{"n_layer": 9, "d_model": 256, "n_experts": 128, "experts_per_token": 4, "d_expert": 96, "d_shared_expert": 0, "activation": "reglu", "moe_layers": [1, 2, 3, 4, 5, 6, 7, 8], "router_score": "sigmoid", "normalize_top_k": true, "routed_scale": 1.0, "balance_loss": 0.000787, "balance_bias": true, "router_bias": true, "n_groups": 8, "groups_per_token": 2, "init_std_router": 0.0376, "lr_router": 0.000842, "vocab_size": 8192, "norm": "rmsnorm", "norm_eps": 1e-06, "tie_embeddings": false, "optimizer": "adam_variant", "lr": 0.00101, "beta1": 0.9, "beta2": 0.95, "batch_tokens": [65536, 131072], "seq_len": 1024, "train_tokens": 820800000, "steps": 8824, "dataset": "wikipedia_en"}
Below are experts of layer 3 (counted from 0) of a mixture-of-experts language model. Rows are named router (the router's row for the expert) and show model dimensions 0-255. Each number is 128 + 24 x the weight over its row's rms, rounded and kept within 0 to 255. Numbers have three digits each.
After each expert's rows: a language model's description of what the expert responds to. This comes from a sample of Wikipedia text that the model never trained on.

# expert 7
router:120145106090158156149124109103110177120128161135167128133125152102126130123151064204154139114186089137119098107117127146101115134158163114147096123132140115170102135149097134187134135129166118090119115097153128106154141137129147104135135118148135092115118090118120097120131108146114125158103158097123104084137168129137126126122129132113109078179135148120110120112129114144101116128144142185129152144162099137120138107047119055124109070143127144146107072132112096123093115105127155087150098117125148091116174116075150130159105119159118124167170155091126090123106134161111133102150159123163149110115123160106113142138158136153143140125122122152145109130151126143136131084116131119101114114115107080132131106137129128127124141136103124119114164140115132102092152129122137
What it handles: Word-initial Latinate prefixes. Opening pieces of longer words such as con, ex, sub, pro, inter, comp, plus opening parentheses before an explanatory aside.

# expert 63
router:143198089075173151213108150094129141146133124133167121100105149125152156133147064189136108131153154142089145149143101147118141114149147096153126115106146096116117114144115120164152113132148117126134104115100100117153130098116110104162159110149096109127137076126139130085131122122122138192071108129134099102156164106136113163101091170123114128121132147119153123122112115124111122093138132166141151138119127126115129127106152096107120110121136151121156097134129139146131162133102149103091089128109126139165180128112157114162156105144170137164132100109163086078118163107100149152128125137126144135184105164121127157132134121163134146085155132122142166124129151176132156084134123104141129114152106086119123125130115139122120155134110142158131151160114147144121139117115146
What it handles: Table cell separators. Table pipe separators between cells in results and track-list tables, plus was, been, aired, premiered, and closing punctuation in list entries.

# expert 4
router:116162073110162154170125119108132176155100167111164131125147112113113131141090087206170145131142130111084134103112117147106142136162084099110119106109151158145127094126125094158145112159169150092116131120115116096126106126132137093140124121111125154097092076138152166129146123151138138137122119115116111115124151136131127111141139155118098106157134112099160095128106119081117088102163153088119123117123125146104144127141133098138098146120109163122131118108149110148097118106130139113125109109139176123129193150092113106133103071137147075166160091113115092123094074128129130183104147080134139122134139120131103104142143108126165166110153130168129143166132146181134122072134149132109143114133116132097112130078137160122144153095091132150102111136129141129119136148121124
What it handles: Wiki heading closers. Closing ==, === marks with line breaks after section titles such as Distribution and habitat, plus word-internal pieces like ign, uck, itz.

# expert 60
router:130161133095173182166120142067131162149146136144147105145160147152153146090137098199140110119097152132101113125122143096069124131149065100149118132138116137135132161114149135182146102132180126105112108140143136144161127157149115101170118101166112154110153111137075110126118072174133150134133144143122075078139171135096109121140102137106114116141135133110122137127107106111131091143146136149106156161143083149083154138078155113127104068119122173132115138147149116166094146138120174083114114142159128166114182105112127102121117088158097148140121136116125122100175111137103139135133123156109120121124116143139150125133128127087115161113138152143103124160131130136098124122146109154120102139128118091114138149137153127162118131121120107137108126132166100120133165137143120
What it handles: Word-initial capital fragments, when. Word-initial pieces like o, O, Man, Con, Cl in words and names (odd, ogee, Manor, Clachan), plus conjunctions when and because.

# expert 39
router:100155115135170173134154159103108176117144150105146100133128087146142148127098078154142129129118152164080115096116145128133169162159074097140128128130137153140124139138161139232127130125143110158113127112151152147135114124093133108187140164154106099125087111110100124117149107193111173164129120137113102094160166150090118113121116155100133117131131113077151152154130105070134119133134123148111139118143119128100149137133138112113093106146104131106137107126149131112120150145100132091124130135085129164135192156144128142130131074147135117152130140100121122110118108165133111147161179129112131108151130184166157122142129122119147153112141162169165123110144129160115155111142089120114101099113136123128112132130171147102138139131093101135108130152133141091150141126135115
What it handles: Accented and non-Latin bytes. Accented letters and raw byte pieces of non-English scripts inside foreign names, plus the stem dep in depicted, depot, depressed.

# expert 61
router:088166092116148149172107140055137152119137132118168128173123123155145147128093080166156123128140130148102129103130134135113145165119097062100132107120136153108134120128148106179124142097132122132131135125110114076146094139133140103141127130130109117102120102127139105121119082147118132138130133105123126149133132137101127124115141165117131138161164133092150143123101107089132100127151147135105120138157154134131150121074134102096124070130102151141138081155146120122121156132120124086124090142095147150152196148068149140106104098123144100172146157075136074108089120117127143120143151104120144143147116168143135139149122163141121126120156130140139167133153141154122140032144111114112140147090078124143126101131131140115085129157086111145131136111130138133153152130093084
What it handles: Mid-word letter pieces. Short interior pieces of words and names after an initial letter, such as p-a-elex, l-ith-ography, estro-gen, C-ut Copy.

# expert 48
router:157144099071186182188148166102184160174161139086197105159150096126152143116191071177116107127139130097091132125123132130118122138184094152128114081141129141082130112127162109148141127157189112107116136093147118125151107121144130104139119131154131125157157118144109140117130118124113122170120129153153111099126170114096135139140124137164102145155123127074144154119134115142139120149140151105132139149138130151134151182119132172138114106135131162127107099136150139133111125133125151096124100120130142136150187120128150098117129090123145160134137098086132141113107080117118175152118143147132157126147105151124113135163145128115150114121119137137143122126139149150145136060136164122116138119131112095144140121143104135149116117150085119160086133099140106102141158126110110
What it handles: By, against, and separators. The preposition by after passive verbs (designed by, derelict by), plus against, via, country codes, and table pipes or dashes before names.

# expert 47
router:147169073113198130142101116116116163120136113127181087123137140158129134103119100196156106126149145133111139095123135140131092152131095074161134091092130099126105116152124104164148141127157127135126122155118090083126127129133135100179141118196127125121163119159104121171122121123124147153120118107096108128159138140118103143132176136160099121145142148075125154154110094095116084183150136180071146152137152134151118110143120092117100118147135095120141102126153135100132166120107160140153110172135180150130151130100161083138126102148120135163159136137122093122119147102106124136177173126121135140154103128110137129114125151146125129105166129146114113134135152116154125074132116134144099095136068100149121149142128145109150145101105133114133135155103118141141123110106134
What it handles: Verb-stem word pieces. First pieces of longer words completed later, such as det-ail, det-achment, capt-, sculpt-, take, light, and years 19/20 in military-history text.

# expert 13
router:155216096089248167192093131116115156143126155118174110126108134126125109103145112185137132139160099134085128118111110147107170130147151098152145099128119131143109158144114136143156153124188111158107135118126096112167114153114147106158150134140136133110098124135117124100118120117100144169097090116154102119124133138126119119109122169141115126151145142085107131133132131095141107131152119151103127136159128125102163137144151128105126114131161148133129103130166085118146165117131165116141098130114155142134134139110145129150140135123123144122163122096150094095136091152111126132136157135130120127124142151111110092116100150152132135107121100109083153126143130167114142064148097109134100082090112089128111145083141133146136142086102119155166149145116155123157117153126117
What it handles: Commas after names. Commas, often fused with quotes or brackets, closing a name, title, place or date before and, which, who or a new clause.

# expert 36
router:085175108016219180152120098066119183159133128094132088129147116109131125157167082164154128125151125141077131108141153091119155113171098104148156113125135151138112117142121133160135117125175130120091109090112132110139111117097144101153149138145105110113145136122127128100139116155098128137143105181150098118141157156099117115122110152118117129144136130093136142117135092094150108128130142144109162114109155125099113139127142138132119075141111160156128096134151141147133159123108107121122111109111121155146162127125160114139121147108144110127127144105129111104081123123081147120127169125108148104163119142158124117125136134105173131104137109130109121098125123159129149082146094115134124122185106110128138121129120150108124146127096123168093137159145129118181113129136101
What it handles: Mid-name syllables. Middle syllables of personal, place and species names, often with accented vowels, such as Obey-ese-kere, Sab-on-is, C-ork-y, Tom-á-š.

# expert 10
router:106174120090176151146148132092115176138156146166171110139126127123153126149140052161150122111151109115102108126120155153127136115147118096106125148131133128112112127155141150159135140108206145147119113110154111137168143166135131108128118135133124120086097060119134141122124100165114119162106104154127120128129178153088177131117126136114107134142148137101205134152123068132121119157155120134086125136155130169137148160143131111101107091130127157106130123151132116155147172147140139082128106120124167122115113126128144087128135086132125132145150097093107114067134138122124106143109169121140131144138070135158103125170119149153159115094136100143105132129133126153140173077126143119119139104119114101103151136146165129160118135148088092138091134127127140116174115125097126
What it handles: Titles and kin roles. Nouns for offices and family roles after the, his, a or before a name, such as President, General, son, father, member.

# expert 33
router:136151086092197132159105149122106150129133146113165128177120134121126149132149139168165091166121133118100119147083113173121152142136121113141153103113134143099107114130121115198130147114166123082112161110124068120164109113106131098145187171160101115090137116148093141122120107147111132128113104148124096114157169170104107116132137147111126160166175108093124167142114135097123146098144114073121139178120137124158153161123148169110101121133137136152112084151144102137136154119132119114128108133115121177128155131095172141151108111137117093123121101105151119072111114126087131095170182155131167093160136156150125112150130145092171110111116104144089114147140117144148130102144115094131101097133128104138129130117134117154078153106109127140127110138135128130138128119134128
What it handles: Capital initial letters. Single capital letters beginning a proper name or acronym, especially S, C, F, after a parenthesis, quote or table bar.

# expert 3
router:105160090124147142152161125084100133096142158154160137146120134130129148123153049216116081115178133134138127109127108136122140150166126119173103162105162100117119116153102122217123115122167088099112138098130120090115112118124151128141123129167130120147098109139104125120128146176099120181087101140122097109113174120075113169130125158134130133165139100140141134130088139117126076138139120112104128121155116140096164132136157122132145112131139157162130098129150094118073102098074143114125124106105132110108179138126139133133109080172118129114139150131106119101106119112113134118120143162143169120131113151092133123125143134162135160119134112144142105137162138143135138122139135124093132100140102059135083144128136121110116164146110123108101123118154150118112138132107125
What it handles: Word-start stems, headings. Opening pieces of Latin-derived words like trans, compet, impro, exhib, plus opening parentheses before acronyms and "See" in section headings.

# expert 55
router:128164143118157154196124119132174122133118152085188122140135146127150130150139112187149104103176102127117113137137131098150133149163112086123124154106133128126122109175157118199149160126172088133135105080111079108124124098108103154130130131129091116141125112138133160107127123146100142167095106139109129131161153130112106160138107117132106119147159105124141124121136116127150097134129125155133163116129100128126153130123124100138066085149110120150121078134179125135120171102123122106088127151154161143129192130111123113116133122166145139105120112119155098087119130097102092107133123156102150109156121148106141155140163142148109164109103143157108120129174146144099144103177107108103128086152133077167112140117141171146104120135094128139135184141123153130128151105101108
What it handles: Infobox and heading structure. Colons, line breaks and headers in infoboxes and lists, such as Starring:, Slogan:, Personal information, Scientific classification, and year digits.

# expert 21
router:118166077112181155169128097088091166160144145134139116119107126121159144154116052196166104133133113150102113095137150136108147133161148105149160123125142119125130124109109138197126117150136107109109097100141118150130099131100132074163127134154095118115132097115128117150136109197114134171103116154147119104160158133093125133096141148113110136096150125059135139150116119081170130135167153158125152113131141118110122141179155146113126104110122154105119073126150113134100179117105146119118131137126124153142177114109181106147164077137125107140114103117128115102122127108084171139113126146094168110141119144155105127141146151114125152111130103157111139110158152174148138086107117096130121123122127128114118150120148138135103123113095105145142142161128124117158140140111129
What it handles: Surname endings. Final pieces of surnames, often Slavic or Germanic, such as ek, sk, ič, son, er, usually followed by was or 's.

# expert 32
router:118141139117146156153146149097112144160141166112187137155147140131118100121136068189146121095146123150059151112121125113118162178150128104142143144100106112128136103146147120164101130099163146119103140093087152090085124112108112099154143127140130113125118146119109124115149106174122115181098077149111096111159144116090133175135143160147145111185145120106131144167115136104139122154164151131109106110139137140127168119101125130131104082147129130130127076117127130133125147091114119093119117132124143117141127116096161072130158082158146130133148079080143129095098114148097125104164163131116156102110133183137116123149155126116135137107134123145136141118171128136138162088155111161090137108177084081138142122108116123124130140136110145156155131119126178136163135146124115
What it handles: Coordinate digits, suffixes. Final digits of decimal coordinates before °N or °S, plus word-ending pieces like ing and iting, and to or | in tables.

# expert 30
router:144194158050199184215146113107125160125109131138116127132154128140158146108148105177146150128152149118085121141132128130085115145157114069189131103096139134115118112162094123176107156125133121095125092118080116121129117117083111133148159148169111113122117116117129150091117114151120121151086124106102095137124134146100140126123134152128119095169162136117159153152129125102080124125130146125119163111113123121119153112085123147115107102138136153130137095157163144167108164091121111072110130141128133157121119123109154123107122135143144139145130141112133089154099132116092162132147155111138177157134153148115132113147148147146144156110144127162119131109150155152091109062156105126127112125139103076102128123127125127110111126123085122129131143125143144134121151136133104
What it handles: Prepositions of time and place. Prepositions starting time or place phrases after a clause, mostly in and of, also during, within, around, across: died in 1975.

# expert 56
router:113196119060223157215135132113121152144156104098191105112145132097129156115149106190158103108143154103118102139123168150125137130173116115112136114099140139112084124156134135154149098144128146114126144111136105094160136099105159121156116142163103107102126111124154120105104122155125150134132112114122109102141151135135133151086106180123124092108154137115169136137105139107169111140139131136155147144114148110132168146077111114129118105166120172158144116116130126116142172092093166075141097132128139134100170123113119108121100129121122147127128119116130135053144124135109144164116125141116129102151137134112106134137123175140122164118154114131142144118129119160093155123132120135134136142147139079129135152124113142123115154123069094127123175124132112130140120116134122
What it handles: Articles and auxiliaries. The articles a and an and the verbs was, is, has, had, been in definitional sentences like was a Baltic German.

# expert 15
router:102154125065188170191141092109106147146101137156150133130113128127141134121148104209141137116168146119107125146139112114136136128139087118141128092091160094138119107163167128216131142149147128155160085128144105123169163140163142082129114130171106109150129109136114156092134133149115160118150138138110120100157170149119128130119160142101099108181147131117112119135106120153114111128149118138139172126154141117108165159075130119099110107122144136164125111145124079112138144107116114102136117119133108154152169125118142141133101139154108122145156093098143119087142148149100147106120144159099140112141143134126112142166150136096131129134129138168112148105153133156100125074141101116176119090124124040122122128118152131118129141138090134140140121137136102137113132133105094
What it handles: Prepositions, letter fragments. Words like since, until, according, "as of" in dated statements, plus the lone g, G, E, sub, al starting longer words.

# expert 5
router:136168034082214160141108125083112184131116148134142120146120140116108133109159136176149127144136147131079102107082115162115135152138115130120123128114124106142097108160099125212142164163196105137135142110143087120167128129131125086147136140151133112123124097139137126126109106139125127190098078129103126088173139163119126141155143138156096111143107123084137129147128110122150137113158106167139148157125139183120129159104115094119125096118123140107132098093157115154104138113116139082098120125135142163146137127118175097125153118143133149114135146090106116088127145150128163107119151131139145131164116146113099112143139142129108153094131098164130131151124127124145134104154111101125139111164121116134118142090111115131124129138095107134125126140131165098149120126084135
What it handles: List-item separators. Commas, dashes, opening parentheses and slashes after names in lists, especially album personnel credits like "Name – bass" and match scorers.

# expert 50
router:118191059095159197181130121108104163158117157135155114133085135098125150159164073202147099116141128106068126100141117141089103151124127099134113119101143090116134146136135121156135153135122086109144125147125166116128108118096124090165130127146131114097128112129106129110111127128105151143092076156098087157123137124117122162117141139136130139140141118103144132171115116065157078118141146100108164150137123149116155122175152101120120120145129134130089082140152117153114130116094109101115101140105139155160161155111156122140119096131151095122181102104126096110101119106122140146130123128138152102110122144119111147149120126162147141108138136161105138118143118141135123086111096118105127098142091084097153145115099131122115130093123127177151149147133128127175152117106130
What it handles: Topic domain nouns. Abstract or domain nouns and adjectives naming fields or sectors, such as economic, health, music, television, tax, information.

# expert 27
router:129182084094194146159139122089102142127141144110169102149140143116137129140164083175149102152175135135132112115076122158139152098171149080158140137114116157104111112136133125179146149123196131116089143086134084134147103138131135110185133135119105118110116111131137141112145084187121121173110098163142124108102151138072123154099128132159130137135154149087161110142102115090145094164171137145079145112142131129144135131124142152130111094155124131117147107166127081124105153084114122117131117143124099127126165133112138119126109069145129130149109148118131116111130127130091124163134188148107144129176136150122141136140140159105111150103139115138130135121155133187114138093140145120119088128111125099131084137122128161120137162131090131152124115126119132148156129101134138
What it handles: Institution name pieces. Middle or final tokens of proper names for organizations and places, like Infantry, Times, Ministry, Police, Bowl, often after "the".

# expert 8
router:141207093098192131162114122085122131141131128114126125115153147158131154133137109206173108120169114154097105109149114108156141136132090075111147123134152095096108115140128112211165117100184131121093136109111141111144117103133105134110148085151106120120124127101137160091133114163116139139098123125153095119158140141121144149123124158150152134135134105119132146165106089106132128136130134144124127137119110154155139139121133138129122128109164110137129110109117093110138166095126113093097090144109159129117171096087147110150120094146125133109118066133114110094119129143117143120125166183138156136157087180120112142099148149133133115112154100135098170139133117137116142049128130116117139091112106101110100125130090108107104144147092118141105150169140110138118148138135107
What it handles: Chart rank words, years. Words like Top, Best, top and among in chart or award contexts, and year pieces 19 and 20, such as Billboard Top 40.

# expert 57
router:121180090126194169124135124093076167155122144107145075137139131152140146136126068156155129133118148139096124130134140128122137143146127122138154116129139138137118114134111133221124137159166149109103115122135093130155118145117124113165146139156119118123141096133128132114129128211125129200121074144129118123176147129070122107151150144128118110120140123093183125149114110077141098125148122139101170130119150141116137132128117126138126071117116133135123097099131117133120147077130146117111090125109126150120158115111171126143139060125145116142119136071142098127109120129086151140102159136125157102145099149138113122147143142136152131088126119132088114106138119178133102068135128084175118108125123133130075141119148125122157116094098125128141119137124139124169126148141131
What it handles: Personal surnames. Surnames after first names, in credits, casts and sports tables, such as Smith, Jones, Singh, Young, or their final pieces.

# expert 40
router:114149116081191183189134116115114156125123124130158113136145136146136142093136062196153125134128141105129121141136134134109141126137134087128128125131099114115123100133121145171166136132148110099143116120118131145143127107102129123131126146173096133119147097120104129142126142196126121138168114147137091112148115158138081112129104140134115123188131150093136122142146124126154121132140064122132165111151088109141134113178150099088091111135139154143130108142109155148107114072107139102123098119138155154153176124094160117142151082142138130143152126093128115104135127126099143162143121153155155104123142170133123133156137156129144128134129126139108098122145091154129140097150067112147138118091095068117125114087132149114111129134098118137114216163121133118167146099160137
What it handles: Years and time spans. Century digits 19 or 20 that begin a year, and time-span nouns after numbers, such as years, days, weeks, minutes.

# expert 31
router:143173124102168174140144156096139166128133121113182132169116100144133124145140052199148103117122157125110132135095154139109137102147121087130109165086131139129111143121100109193134127113175131121121124118141121128134136113097111122176141137160120131135096114112133140098125087176107116131145104138102112129114141124090126166130128144148100104136125131121139108132177122083108126152119173161081144132118126116116127170178156157152126107101115143142138096112141131133141125130103155137143107146119174169129178115130119085142130109133140100119159113093116060076103110110132121156138145159134162151129124184132092100134153139107149152123157114129132134102140133150119155043148092141103137108159069123139124144107133140126129157147097136150133133133145122125125116107133132
What it handles: Coordinates and number fragments. Digit pieces and decimal points inside geographic coordinates (°N, ″W), plus units, dates and non-Latin word fragments in tables and infoboxes.

# expert 34
router:110186070065188148176129131083093155167149116134139112124132136153136133141146129163153133145126151165089126129118131145117134152118127116132113115115149109143123113159108097205122134139205117116118145120105098114181135087111127109106128128165112130107113083129083140121147116168139152148137108172125113090121172140094128136099141142116122148145159108077146138131130139107158101117150156121130169135115134143124145166136151146100126123124154139155123113143135106145127166098120151116111117098160124150128163151093159127157129082117134121152109123129136113081133117129108164137115172121110169102136115153132101130157110123112140120098108121172087133150166108166136169084144139096121092108136079084149151116141118132126133168148091122157112124153120155116137094117121124
What it handles: Initial capital letters. Single capital letters or short caps starting a name, acronym or call sign after a quote, pipe or bracket, such as W in WKJF, NA, C.

# expert 43
router:103143091123170174168140154089123150107126128144174106134084103077162098115124109210116142153141116098084151127154142127136109128145114110122110135149135129122116113148091112191129120107169127158106135109110118080111109146111107116135105111125083114115119110134153115120155093102125140136111109146156125138112134165063114164133108145126116104165116129090148131103125108131117161141135127107101165162106122149116161140144134110113106089161107144149101122127124149124106119071121162088138099145145146162102177122122119093123147076139124085109133146118128089093115117131087130160123135147115176108126159137126075124105155106135111108104144117146103139125140157118158140045153108112123150115110101098118132104115096128139136112166089129171110140114126129144155134120111148
What it handles: Word-initial stems, table dashes. First pieces of words like dist, except, ch, opt, vict before suffixes, plus en dashes in scores and markdown table rows.

# expert 58
router:120146105124144187156127151083139128154129139126131115124137097125150151140133099191132141166146138148077130128123152151149127127143082097109136091121161132131137123122111111234130131084124096126093114117112140104131138132112135088122127127162108146122085114124141131086133140130108142149112103146100136123169130138101098153135136147153158163168131152079159143160113090106129135131170142144124122135114161123148135139161125111121111119154099154140108129136109114126098152077115140094116131124138138163131180119105122088140164094127113105134118135110120093056120142128133147141138150172123186103153121172111110098122127131081105131112156107108103093119147126171093193093138139150084131118138075075122100122109139145116127127159119105139126119159145128116138101139127122
What it handles: Date dashes and degrees. Dashes between birth and death dates in biography openings, degree signs in coordinates, and the auxiliaries do, does, did.

# expert 44
router:132177098045151160156122108115135170159123119144122118106137096125131135116145060215167131122155140124085118116130142146128142136171140130124123127115138092136130108138113129147140140146186099111091120135138144111153158140093135116136148142157135108131141092166113131098133107204119106152116132126108103142155122180113113103141132164140126115131140129122150122142100131108140119131142136129117155162151118126105149135181103118112101175124117127128133086104128138149093130105120150116098113139142165156150185105105146114133122097113140093112130153152110086038117143137105134158133176092134146113106126134115133132128117141134121152095109106147073138098153128154154169111111133094140122089147123073143098139110137129123156114116095114135097145137136118170134115143144116
What it handles: Modals and adverbs. Modal verbs and sentence adverbs after a subject, such as would, could, may, later, also, However, further.

# expert 19
router:104116130116170164102114158093112133157124123103181112137117127151119110114130079173134118099139162090104091117133132112132134176129133078138142101086121126156083078114150124216127133130167097112092095140102065101130138117142151102139122138158088109103121101118149176141095103073141142161095139127113121111133162144106104111110119158110154126113159125082155144155106096106158124120157104112109159128129130137114151131097140110099106104142116143106121111149157131134127137094141177106125105112078167121099158145124153133161142097134129082150132107122110109115137122116122097149147119142127160107127160159147090089147121144125126126098133106138168158142146117124092128101162152157111137090098069101130127133137125153103138127116095123125123129162106166120155115116111137
What it handles: Hyphens, dashes, slashes. Hyphens in compounds (snail-eating, U.S.-based), en dashes in ranges (seasons 28–29), and slashes in dates, chemical formulas and transliterations.

# expert 37
router:108182081081171120179130134096148177157148175112161118122141134126170138096157074204140099129153130100098140151164107164121152109116127092136125095132114109173123112162092129150165108120160095118137148165190113081145110109131129099117118122189127118095118100138141101101138115102118145176148130138106130122129164125078109108133145137146141106162116111109156106123120143119163139150124141157125135130120142141123143161105129148156120096120141154140147109114116109134152128117131107131158136132135142126129158130100170128124137127147118098092147128101156091072125148114132155139154149096132161123112099117096125119166131146100129146130133124142115137135161132157118144103154105088108132095153104062090120116131148128130106180122105081161157140132111120128158137163144103
What it handles: To and modal verbs. The word to (infinitive or preposition) and modals like would, can, must, may, will, not, plus word starts like w-, gu-.

# expert 11
router:147149113122159161172149141095139151136122118151154099141124139128109120138128052205165104130113124150091152099091157107133134144162113076118117124111131126123119093184151125208129132108145116149132150119096144081120093143086116101136155128128112133132144131127115154095118151171120156145096121126127123118113142134112109176102130138137101134106129120080186142153096115120137087128138133131132158113119134132132158098117115120106109082160112187134138111142122139130116111094108124110116128152114132106138151125116142113167136063153121137132121137120136093115141131098088144153163149163129189086095134149135139129136151154132125167096156128128093132120157130144094151046179127138117146097148126106080109144153117104142112157137126126135143156153135140115145135120097128
What it handles: Title and term pieces. Word pieces and " of" inside headings, awards, taxonomy ranks and formal titles, such as See also, Register of, Text-ual, Combat.

# expert 35
router:122192111077157160158119126098133190145149155130150118131119167149165148132135119183184141126143133140092107103138124129125139141161116125143123112119122112136122131127122130223145120122153115117140119099163116148151139109097140102145154161176119112110123088127092160122136109122135120127130091137123102148139153131107128142096123154105117143175148164114131154135141079147116103117169122154116154130132141133091146092163154165111089114114117163117141119131173126144135171135093139088133105110129127155159186140103141125163146074158145116124142081114126116092114117128086157156157148104153134107093160162136119117187127120122121121125111134151114150109168130179091104086141157132134144091128103105124118132165142134100096135097082135130126118152126146121124122133094133
What it handles: Capital word starts. First capital letter pieces of names and words after spaces or quotes (Sp-, Gonz-, Ch-, Ha-), plus Later and Following starting sentences.

# expert 16
router:136179129086185170192129095076095161165125162143140119129132101158166155117132121182164140111138143123063131116140123117095116192125114097086134105121122109116107127148111151176126092141150107108130091153106160093164124138106125153133131138159103124119136127095121133103137126136123136159103109148092086141150121144114131105108095125102090130168147112141123141155132117107111097132154165109116149152149094136106155145118114132094098121143105145150105101124169128147128192101129107076133119113115173135142160111101124103140138117115149120120129115075158110108095131100116160115139149081108156106144110133132100136156107160167128158096132096168101153106122126140140110092123110134145150123158078077132116105123132138124126136102099113146102138127128135127160103144116098
What it handles: Quantifiers and adverbial particles. Quantifiers, particles and predicate words after is or was, such as some, many, due, back, up, able, responsible, plus in and of.

# expert 52
router:136186063080186148168107132059086183120112142118138114151132118121140131097143108166158100139143124126066126104140106147139096135188131126130131100096150117122098135163123123178138160124161106109126138102148100110152095123126129140151125169178152120107114099140113135116101105122132125136129082119101121117133168132105136140123149158153134155122129127071121126122138097084119123130179143152115165135128123149141163126100130136136093119141154170119142099118120132163143177122151171092139139150120162121126183153108127117120105114120122125129129154088129120077124133112111128135141122120114189110128119146124115144125150120126145150108147134178126156114136119172140155033173117102121120100115117108109118122108128145150133131158097100130154131124107125120147128123118104
What it handles: Table pipes and taxonomy. Table pipe separators in squad and place lists, and the first piece of a species epithet after a genus initial, such as D. sc.

# expert 51
router:172169080123178120133142106134123203166115147166141090156125178126134155089094079175182137143140161151117110120155129128143153157175089142123130151125134145131113111114140117213117111142191127106090129132116097090128122149088155114144139134131151081136138107135116120125124124173111110175146076143112075109124130147112108118111136155146085102094147133126166104150124098110113117120110100144105174134136112104129127109115106118122129130132142138141146121144149126098136098106132125107111134094105155117134172153139165125133143117144121087103144135126115106095101131137076124153122155126134134117118153163142094153147159143114136100097143112104104130129144118138098141086121123116157141106138063118149116156136155130105109148128098110101139121163117139127153162150157110
What it handles: Stems res, pres, cor. Opening fragments like res, pres, cor, bas in resign, residences, resentment, plus line breaks ending rows in election tables.

# expert 45
router:108174118052164175195144131117112155164111141096159116154139160134170122146144124206139128144143108141094102121107143110130093134137078108134125128100160112131139116136146118151114108134149118090123134123152167153161120125108139111141174092138151110109155112140106172121165159120112144176143067140154076145126140151100139147116109142142127124162143127114157131178104112105121097128164153165113124122134130143089120112110131122120096098142123150156106090149134117119140138119135141084133127153169129125170121151126126108142170091157127128157159120101149135092112135149115134092154123103151171103146130128132098101162128135105137117103112078177149168136152133184115168124145143131107122119151121115155126105114132119115140102147081158133148151138127155095163122143121148
What it handles: -ing verb forms. Gerunds and participles ending in -ing, such as being, using, making, Filming, plus "of" and "to" before verb phrases.

# expert 54
router:150173093111183168145127135101105142142142121126172136144130102123132137133133076185149101135127138122104135130095140103112135097194132076150126131098125136105115126140119157205124149112153135154117112111136096132143111132093144081157153106123116123112082123107139134095114105192117147142124092185113092115135134138080124126109129163138123101130134121066145100141105103092137122136141156131099152141133147108117150129150119150125103086125110150149139097107152099139118142107123144114124092125143121141130157132124165105154127055141136110103158122095116115126102159137068134130147146129148169120134079156134141109129169149134149136099135095153132118108120103163138140087138109108090133110174148119151065151106146129129126159119105103136097142137131162149180124119119126
What it handles: Endings of place and institution names. Final pieces of place, venue and institution names, such as -abad, -pur, Stadium, Airport, College, Casino, Pavilion.

# expert 62
router:106140126104182160132130158087093142097113123105178103136104136122102115143116098169097086121136119119097122126106100149126127164116123107159132115122149153114114129178114110184151141135172187114141119128099105098144141131124128075116159140137105098138145123108115135087134128129107131168129096142123103082110166106095120139106137129143097120173124155093133109134103094068131080121143139128109117151149136123101132131114169103096129100135154154143111118150154083118147124107072128077111113120138097144118197097078145140126168090142145155101127137098127087103122117122139129132163159158160173119085134176141087115148151135106150128099148149137117145126114140149122143128142131126115121110094090073113081119124128141110122130116103124153132143142147126181149149127121111
What it handles: Capital letter onsets. Word-initial capital letters split off, especially A and O, such as A in Achievement or Aeronautical, plus education words like graduated, attended.

# expert 24
router:117167110099196158189129110124157124139138156142195149141109135106124149145132117208113116136163120146131116126128159150129162149144085053112145133141115159095091128109090118223136092149160106128097150143140104091126137135125156119152162141182086135134113081156138157108148123138090142133123126141143128159125130129115127134124125152134109116159124136092158144139144116140111109123153086131101160130111116114100172095176168140131109095138171188134129108124151109159129133124116116120131106104128154159109143120106135099147116116136118147137126110128122114086118117120078146113156143103126145124167136168125150101143141125104126160103145122118095116129137147112122119073153136124147161120148089106115118088101117158123114113108105094126142113125142152119113139134090113
What it handles: Closing brackets and place words. Closing parentheses, plus place-related words and word starts like located, throughout, Mer in Merton, gar in garrisoned, and compass directions.

# expert 28
router:110195089094187146194100103131123134149120184114168127127142133131131137122148093232137155159166100115118147100135151132132150143150149071107118089119146127096110100130090121177118169138185102124120112136114121126133139112158124139129157118105112119136135106129121165103121114165109144117131074157134068103143142123103092132111137124159146131132117128088151145165111128090168132125173150139123112143122108115094151142178195134103144109111151127121114097137150110112154158110139141118132126125097157135139155128074146139129134130141154136086157143120122119123141116124127105158120166099119161146150110168135123125107157131124138141129142145142124143095149150146111164092136149106123139101129126087131093110112127137099164150117115116164110155101136134118140144127135097
What it handles: Closing brackets and scores. Closing parentheses and quotation marks after dates or titles, plus score and statistic digits and season in sports results.

# expert 49
router:152190092040181141152082102118119180142122138135193122112135120101140125095119073188157115150163117122091138139145122148111146121137139085130108108122133141105101108131108157178159153128164102130113090104133115141130124120108143126105123151142118119119117093129125159111107100138128145123093102128110138116139139171121116150101120112118089119131123130064110124115096113084109103115170127160088146117133173134119162120107161104130109098119080165144121107157144129134146152116113163113124113150126151123124153127137131131131126115148126114128146142105110087099098132108100124141131151153108196089144132150118128099154135121151128139123114119154082168120164128155116128098130144106162078075129099070110155103142162114120130152098137134134130141149117118144171113130117118
What it handles: Sentence-ending periods. Periods, often with quotes, brackets or paragraph breaks, ending narrative sentences before The, He, In; also but, although, though.

# expert 9
router:136201128054205198167096113114116196145119143101152111126105138123148133132110102199151136133145148149105132107152106136116172150137124091153134078146137132170132135151125148146164147115185129116099122118146120125135132169123131113164134142160102153126094110126127122120153123126111134163133107099123118114113153132123121140096127164114118093137147145096129130132114122075148083115148122125117164154145121142094177168146160111126111108153127159122103105138148116126133137115111152143127076125110144129136138137096149128136094134136136154135153091111131085083124104114116090128132125103127140113109158145137103138111124154140122132140115109105115150115141132141109153072121138114130104129091078070148124121083152123129099143120082085167150155121139157103142140151130126
What it handles: Commas. Commas, especially clause-separating ones before and, which, but or after sentence openers like Today, So, At one point.

# expert 18
router:108144082132171166099150129081129160170122134134152133123118131132110136114134078170178126127130152151109125120112136113129144121151113099161135129095135163131159114133121134196141111125192116114105125111105109139120093122088143095162140129162093140143111099156103125092120095207116131149157114137146110086156137153088134149114131132125108134136132140100157139127122115066157111136154142156104143131086124123154123127184136130120122123134113170126131113134157105141119171109120167112125142144103135127127178117102168105148133077143122142121140128097137101105102119137102123154163150132102160113153115157145119120133143153107107147105152094127161154115152122161119139024135086126128133102137144146128109145127157137147111157153070144141153105144123153120166106142105116
What it handles: Consonant pieces in foreign names. Mid-word consonant pieces in foreign, often Slavic, German or African names and words, such as k, h, ič, sch, erb, rov.